config.yaml
normalize_top_k: false
init_std_router: 0.00977
lr_router: 0.000731
num_key_value_heads: 4
head_dim: 64
norm: "rmsnorm"
attn_scale: 0.125
parallel_block: false
init: "uniform"
lr_mult_down: 1.5
beta1: 0.9
decay_shape: "linear"
dataset: "wikipedia_en"
Below are experts of layer 6 (counted from 0) of a mixture-of-experts language model. Rows are named router (the router's row for the expert), down (a neuron's output weights, with its number) and show model dimensions 0-255. Each number is 500 + 25 x the weight over its row's rms, rounded and kept within 0 to 999. Numbers have three digits each.
After each expert's rows: a language model's description of what the expert responds to. This comes from a sample of Wikipedia text that the model never trained on.

# expert 31
router:505483493505508508483530513526443477471513474521506575433494541517544536528516491488477533497480492512498510467483504480498513480520478523511499493541519473516516515473478507484467490548525507486487547500527499537508519462498507544495564502500531480547428511515488485491494482489523462469554528547506463471540503482491479498531490512523522516461478459482518473506476502540460501482446500466523526499525507479486508455448540498563520519564475483497485509503500483459472514524472504527479510537475499491495479485501490485514516520496483517534477521507500531506513503498500469510487490499534496443500480459546494495521521520522501497497516500500503522513488484543496493478519530490535550485484495514530523543502449516494490497479485531537516508526473498510461511491510471
down0:497519549514521465495497471493499419476488445511470495458471504541477490502512497496511463488508489516482496514528475538499509533529534510522553497441505493515525514555549512521463477463528475478533497533474485494484484481506503481498511511479515490454514527525505521505471558489534508467505494486495523483531479487500480493503546537513482509488517496528464518483491542456499542563510470515509507498485491487481478493477474541518471510509485519445476490519523559527498480525495483547524497512455527486520485485517464515507505511521491472510526467483462503486501458488518486482518520499463517485470533495490499501483512502490499515450512502475470512483547483483576530484506516490554468490497500511472511528512544482476504502509472528460489538532538475528487526515519516
down1:492488528474488512480466533485461469500475547530471472530472514497484470489527507445512487504460473518522520495476454464511500513526471541509522554488469529546519498484474553501447491495489510511471533501500560490495545455523499481512537500506547448505518502468520528509480473529471506492557538505505537488525479522477508493519492468534507509504452506456477476440508496469479484498470500497507469500528543490456518499468496479534509503525482472531517510495481487548528509471539512502501521510499522495491490517537506461467514540540497539458474494522506502502512513493503507487476500505502467525464469512495521481520484454516575496512494472492496482490494475494500488467507458500492482469498496486521519468534474447539465511511492508477490502531541502537518515521502474
What it handles: Name inner letters, years. Single letters or short pieces within foreign names, and final digits of years, such as Ur-s-ula, Gord Z-ajac, 201-0, Manna D-ey.

# expert 1
router:537514471490481462490531551528504484462526477563481472487496514527541469516495464477484520475468473503475521495491484463460532534519488524483541492531507493531520507461507494483498509539535518475585500461531464492517546521518461522494494511501491503461463538518502507487537467525503533487547506533511492440537502477485492488508499495486505499480499485476509489496475484516506539493452499495496512490503489504509541506473553483525517513490466504475492478513516492449504522527486520494461470478502506513495510510512552512533532464485520529539495491494481531502465516508502430514461490467496469519463473491531520506502509529535534507500494512503508475492503515514475532481481542458540499489545514488487527472491453517520485483516490486514530451509451500483467510497559486
down0:511473517546469457519494483487511533505534522467476528488471506473475507519493478510513507423479486481517494503510488486496518484468477514487462466448499483473515514486465432451497504517505509496491476463530506506506480482474527517480451460476461536515485501496529468480489491516540497493473512501525496504490476528527487499535501499491533486511502470489523431495550474478518541493473493471511491530522511516515514473525523502504472479480526483491488478496510510524500465539477504457519484468513474514503519515487527515489434515510478498522489515547530496519446512520477487504489530511496509510514490460511545513448520530494484522443476533505496520485508475508497504516491490529487579479541552499478476504485473488465459497511449487504551540517521462459521536517477488
down1:526493491498471488511514511505472406489487493522479512500492510502502506532498547474525526519572492489501518514478517497488524482535447502526458509504480520464546498479485490554445514477489477495509488514509521507489512512492484489538521498524550474522461518579515487482496467487478525492485514534468525508503526509477537448532474478517501526480518536518522495516465503511464491459500486501540512495488453500518510516517565446478510542497475508481532465484515502494497458542524531490518529500488550516507507533480554504530496476502495513451490531506540509506527440477513504503505493512526496484517506513505483535521498559482522461493519472537481505495546481502500511473430501485503528496518510523477530522512486498497495471447502477499504504496491481491491508530481519
What it handles: Mid-word pieces, digits. Word pieces inside names and rare words, plus digits and percent signs in numbers, such as P-f-ister, h-ij-ackers, Hill 43, 96%.

# expert 9
router:539525471498478499454497519526430469454503500513507497547536540519495503529512499544509506509486493549483504479475488488501560499515463536498491499512498491474519517460490473481474516521512486480515531499489473527520550546535478528508527512487451479507507522525467483496511493510508504478508507519504489488511470478487492456548473472496513495485523467461538475509479536514431518530521508478527497471526493483529468500482537487495515509529487505487517486516487527465467500514516546529496529506453515493493481504534513488546526476489525500551500480466499524512490500496521470509455500457488457434498578484520526500553524489509530509495493508504490534529475507507469514519514514446486509503521525435514510486503503510497493484492508515454517521494454533472470496517551504
down8:485478474511483460538537535481549466469474472527524484510499521519534497521505512486499504510533496481529519510485493512477488542504498501499516483478540469494493477488473482481506483471486449496523492471536472486479509501497532499498528485516483466533473526517506504524471480525479497489495522488468477555525520527511483476523506489521476471488486528461532458458542491517538532481478479541476504509503498463505503478475519516490482519491511490470495504507526479495566490507491477490475502481495471538465480524479493507529469463518481494519497493522455546507551573497482497480438523499518490431482519504505470530494560543479511522514457475509488512477538529490457489479474508495509500509536496519453473501492474570516546440485489505497540477488487494463461508524484499
down9:488510510500522446512505519522520490484474500526513528528442515531493520468482448513550511459472512524502508495562487523493507455521483517483447502506523528484481515506498546511526521499476490460520525443494528477500513498514487492511483473514487487551475483514494512476477487509470507506499507503486499479514484497469519441529500492472508454452516494563521501496521496468474494477455526506520501430503508467531506484554537472510522449538497486526505472513517499469465486564478493474547540469531515518470541525528501474506482512516485506506504509483509497485515492503493467477526512533502459502521508483490476502458520565527501498507515513491489481488481531507496497439497518510500472505442503492476520531504533523458483511477506510508515511470449459540509502543480518
What it handles: Line-initial capitals and headers. First capital or word at the start of a line, quote, table cell or section header, such as He, See, ==Certifications==, "Something.

# expert 39
router:520513455519504460485520528530502501428523471513483481515524517520559484515526517498551478492507518531463481480505511484486523521511506506516490457516535500513523535480491485490479538534519502495517556471524483495488548547521479501465548488493508473491474490514494472466559498538524511482536523512477497471519468449485487461543453515474497517476487487486523488522500489508472517522488488494503539492455454489487502500511534514486509504516489465496538474515533465447472485481500504515471514501470535468511503538487526498518476464517492499504509485476482521551488482543482456477490517493507486444474508509524526541522540477534520481490479502534519501462502483516482549474480483479514487526479511449515506494465518548510513520484507525466502484548453536517504466461499507
down0:514510495481526467498561501500510440468476477532483501515491509479513521480469471516503469532466490501486477501536460529506503479494509465520549512508454442486504447495448498507536474527483566501516589477499511517501546518504528531522508500513559509533535521498493536470490556474496542453502493500499523475489468525530510490503511502504529478549502484478484522494514482481483510493491487487513477514498529505500489504445486538501479505478487537481478530488470476522500447540483505539483490500525500501505507528496517507500483538511528461515490467534494500518541531489524484543502539476517513503511495546526475487496483542514476481480507546515475499499491539504485488477526517518461522466484489516507561492518515490495556485465500464498494515529507466504515478489509542
down1:481487491500498463520544498573497482519486491518511509516484518509547499477496496487514484511501495444513532505535502498468510478542505502527477496487496499492500576486473522498506490483518498500547470505474529506529551481502498488546516500561450508470484454476495475503501450508486502534503504493513501528474513519521510474521474549459445521481472477477523521503486473499461511481493518488492512454516479529437514504557475499477491481514494471506492507468538495508563465522491513478524500501486475498525521509492532464467543550491535470517436505474460473530476471526511503493506470485522546482508518546498490515483489529506526477471486505500491508510530505449509486501492515515536492522443462527556486518489483509486490497489487512458515498514469499507506477476544457
What it handles: Hyphens and dashes. Hyphens, en dashes and minus signs in ranges, scores, ISBNs and model names, and list-item bullets: 1818-1864, 3-6, YZF-R1.

# expert 58
router:490493479516482486476534527522486494449527492548512526482536496532495482508549548495506494466480529518485483494493486464520558472534523478486498513486503457478521522516489549533496498508488527488511548482487490543492529528503480517475503508494522490516501523518499504516506502524493506483519512515484438487500488485478472481510459495499475513448484480457542491548464491525465532508499520484517523495514500509503492472503535502511536519505482494469498475491505535466483484498548553481476510492466499444508453520499519525537528472539535541494519530515470514481490511523488495511467501494504494500520510491514549529501568473541532449517529522551466516515485549497497531528501495505526525527520494455513524499483470519501509536529483547491532535514465583472497507491528520
down5:485431493553483513539461484492482548553464488497518512529499500473500473491465529515510484507464560500490478512526540457514498537511512460487543491525560510517469487532465498515491497515527488534538511498518565489531493479519514533492466495536506486498506501513474488467511451510516488519484541449493492497503468515484533509533473494481489508515480510503422485513479544468508499506468510496490479520471493504506548520561521504481532491481475518516532527503494527483530493443470506504482484495469514510512484507486505471532536502503493485512518473517467499480533506529517469511511476506474540468511480454464493499486480536541487516502495450519466502502468502536531488480505524536461496483475496500479514560530492515494505467493503511489509507487562511488544506505489529
down6:503541476520523443507486516510505562497493504517475485499496507509482480522481450483480505494522510566505473498503546543534508484501481506502512518463554524480458495472478520519513490481505526522477493497514522490502518540548462464481528491524496465451466544506493465473497521553528533537511503487494496488503511487475501511488525489511509462513491506517499481518515501524502525558532489489479480463517449488477485549518458514525510446509527517503520517501518496508506478556522516545491479539505497514464524508506494518485483538529492477490479474530518500520469578468488516472479471501526486530529502474484541477497503489503486504484492480485535513436500437489512484511535578545502510492497520459523520488513513482492532482512475461518493487497498504522535506545516482
What it handles: Table cell separators. Column bars between table cells after names or numbers, plus semicolons and dashes, such as Brooke Fraser |, and cast-list as.

# expert 44
router:475496474475502492505513479539498472483502459527514554456498516521505538519522541502470516495481479537461508464495522496491565521494506511479497531506491447498512522476483516487477480531561513480505549488507448526461519515484493536487510493492560463481452513512482488476478485476560471451499508507495495504528480503483457476496466510521543528471469473503498495520474490551464493508516499470499509494484500472479524476477529506539546511512470503510544493502493514466480510516530518517502506515502510484551490520486538512501503474508490494517443550481541480517529476485465457499468502484467461466474490495525505522522472542514480464481513553518498532510478496508499546489524510479526519474510474507456549485482454530514494496479464535525476492491494516486523468480477477
down0:521484458521463484483488550463513472534505501501524490487513521524470519468494481526538537513518523529466507488494452517498499527480508506453491482496535462503499500544506533521511503497484576500473477516520520528478502535449457497506458541478527511494536525513526512497477460536535480488500519475473533508529519467525489516467498514507490514469475493492528545514530503456504471442483521478542493536486487522514533480480536495519475479490514492472462507487474494528517483462484431493490492522494534493456478488483544459475539514497533491456506520530502511513512463501518453545520478512512523516491490501507524509502489504480488541486452485502502510519510461517471518441497475531497480512463470473530523517487485451523535510526504501482519490497498542477487449478483484
down1:482545484545525502568518529544460491525442507503487499492459516536475534491467514493521480505543513479482544482500535496561457514466482502502524477470443509551500517487501512495511500488482496477499535511470554504462500539475499508505500506521564477486529474492457543448532507521545497491497499457497496484502516464499508451507477506553489491496501469477508523494500499515538492511488532496489461497531540478549513505526468525490541503496512501468467526518529510492521455494458520465541498477499491483487475488466490482509481524480476502508493444492469516475494512495506481503486508519500515515522515490472520471514561505547468481505471518497478446531516528529495488495520514503504507477514473487524535489505461456503527504483478528466514506509521490450473517502485472
What it handles: South Asian name starts. First letters or syllables of Indian, Pakistani and Sri Lankan names, such as K in Kesari or Khyber, Ram, Than, and Bh.

# expert 48
router:534561481490497474488525530496452458485482499529508494489541548498510510505542527462496521456493531491517494489490469513473543486550495486490520520508500482485550503510499493485445509485541507478535497544513491550480487502526463517518510492510493519528466525555491477494489469535543530484493497510497485512520494460448478475498448486503518506519492474484509513518461513542452505532488513439529554447456495517497507444484541491492471551497468479517514501485490496450482467525497532483500508523502511474515491493561503508529536506505499500495504527491490536517465522491516478526490497501509496496508524500510455528499531480522525488504475520504505519476499494497495547508494489452508517548494503462535525486482473558503504500481520481478532518529477533507454524456516475
down0:484514480498494490474473509523502458532532509453531497511472504476510469481527525467522506448560493477471532496490487494492510498501526466498483520478526508512501496515518499494462520524506498473554493457492520506513482487542488504532509471468521542481456515513477492482483467480518501502516516532431506485477442499515511553466525522502541505485513509482496549456510465493512510498486519479465504496516503538496522465439513495494519513473450538506464481441537520518462485470480486487493489501508522531495493507507491483524502521513515540485496504499509519458491515480503512498492509518512522492472484498476481513522511470511485464512535447494486503466522528518475534469502484468485518493518523486424501554445556506506489564525544508547515530506459534508480512474463509
down1:488482484529489510460497474506517473524533460540516491481524523497462522477502527526516518500522474522491534507511485519462442510493529475509512519500469552499501543494521490543485519533525495508506494521507489488455517471458522542534521511505499521489545533500506477532495548516486538522491481478482444509480505500480511534519519521507478528496469517482485473504482542549467525541487503473493480456480523531464527450503486485520475487515527474496500520490519548511485575565507523484496481496492481506513511493468463471489520515481510515548500494479515467491513493461493479498457508500516466490498482513463466542507460469536516537496481467520462493531476511492477472438529480504475500465503468520504513507513468511470535486518483510551525463482516535489500488522550466
What it handles: Commas and copulas. Commas after clauses or appositives, and words like was, is, as, are, also, and starting or linking clauses.

# expert 47
router:532513461471489487506552525561464490430464436529518535471518499526500522552527489495471509446504514511498484447495521488505527483509487524499472516531456462507525493497471519516479483509498475473533515481506448547509498541519450513446490511484489502479461548526478531505517453490544516466512508497521501486550469517504479465506467486527497508514474458483527504528442480555469527516511513483518498495481522504497518490483539521472507500531490483465526477486503505469456481519510505494462527504483529471513476496510500528501508502482503503512485536489529477534534497479487472492485526504483471465504524500531496500538525526510486506488531506523505535490458487506471558512475505491494489522517474511489512486525433517499484496512496533543473483495478493490497453523525477
down1:496476487478499471499469459475555503477533549485532468481482493476496494487512498466484533497478488556500466509515462457508476522474554470496526532499508495492461483470518483486452527551520478495501506483504465481520511504502474480567486537528510527519528491532515508522514469483468490500494504551482519498467531480521496499464491533503483514532475520515467517506471502498496515540484498503487484535520492530499532464500478509513482472489520510485490518529481533462541458468470481550525506497458519472488503481483532483506477480508496528515518452502517524478536470551500484474486485496530495532465519510511512517532538471509446548484508488479439502480508443510503534484486516476509471491483488446492486465483491562483507518490516447510489502529496493498497532465519444
down2:543502488470482561486514483494484492483457502523496502511488456474507521509532518491501524520513492528486503502553557498548540488509548518514477477505489476493509449511453481448503520537525516507480451500474496472510486499472499509501534499455500528509512525483461475537474501472501506499539520479518485501508499497453520524448479515547552498505497485531476511500508478520479520462463476515520430507504535473561472475496493504483527542520469496522521527504516489521475475531526507516519528483493497511485492557474536485555438511508523492495476501495502490510433477529518439470492539499485506500489494521491507512522518482498530490490524511544494500508503509468519438504498503486514519523524523462488449477508540516485482465490507479497517547492459475520511472505503486
What it handles: South Asian names, year zeros. Zeros and digits inside years in award or sports tables, and syllable pieces of Indian, Arabic, Thai names, such as Mak, Yas, Mu.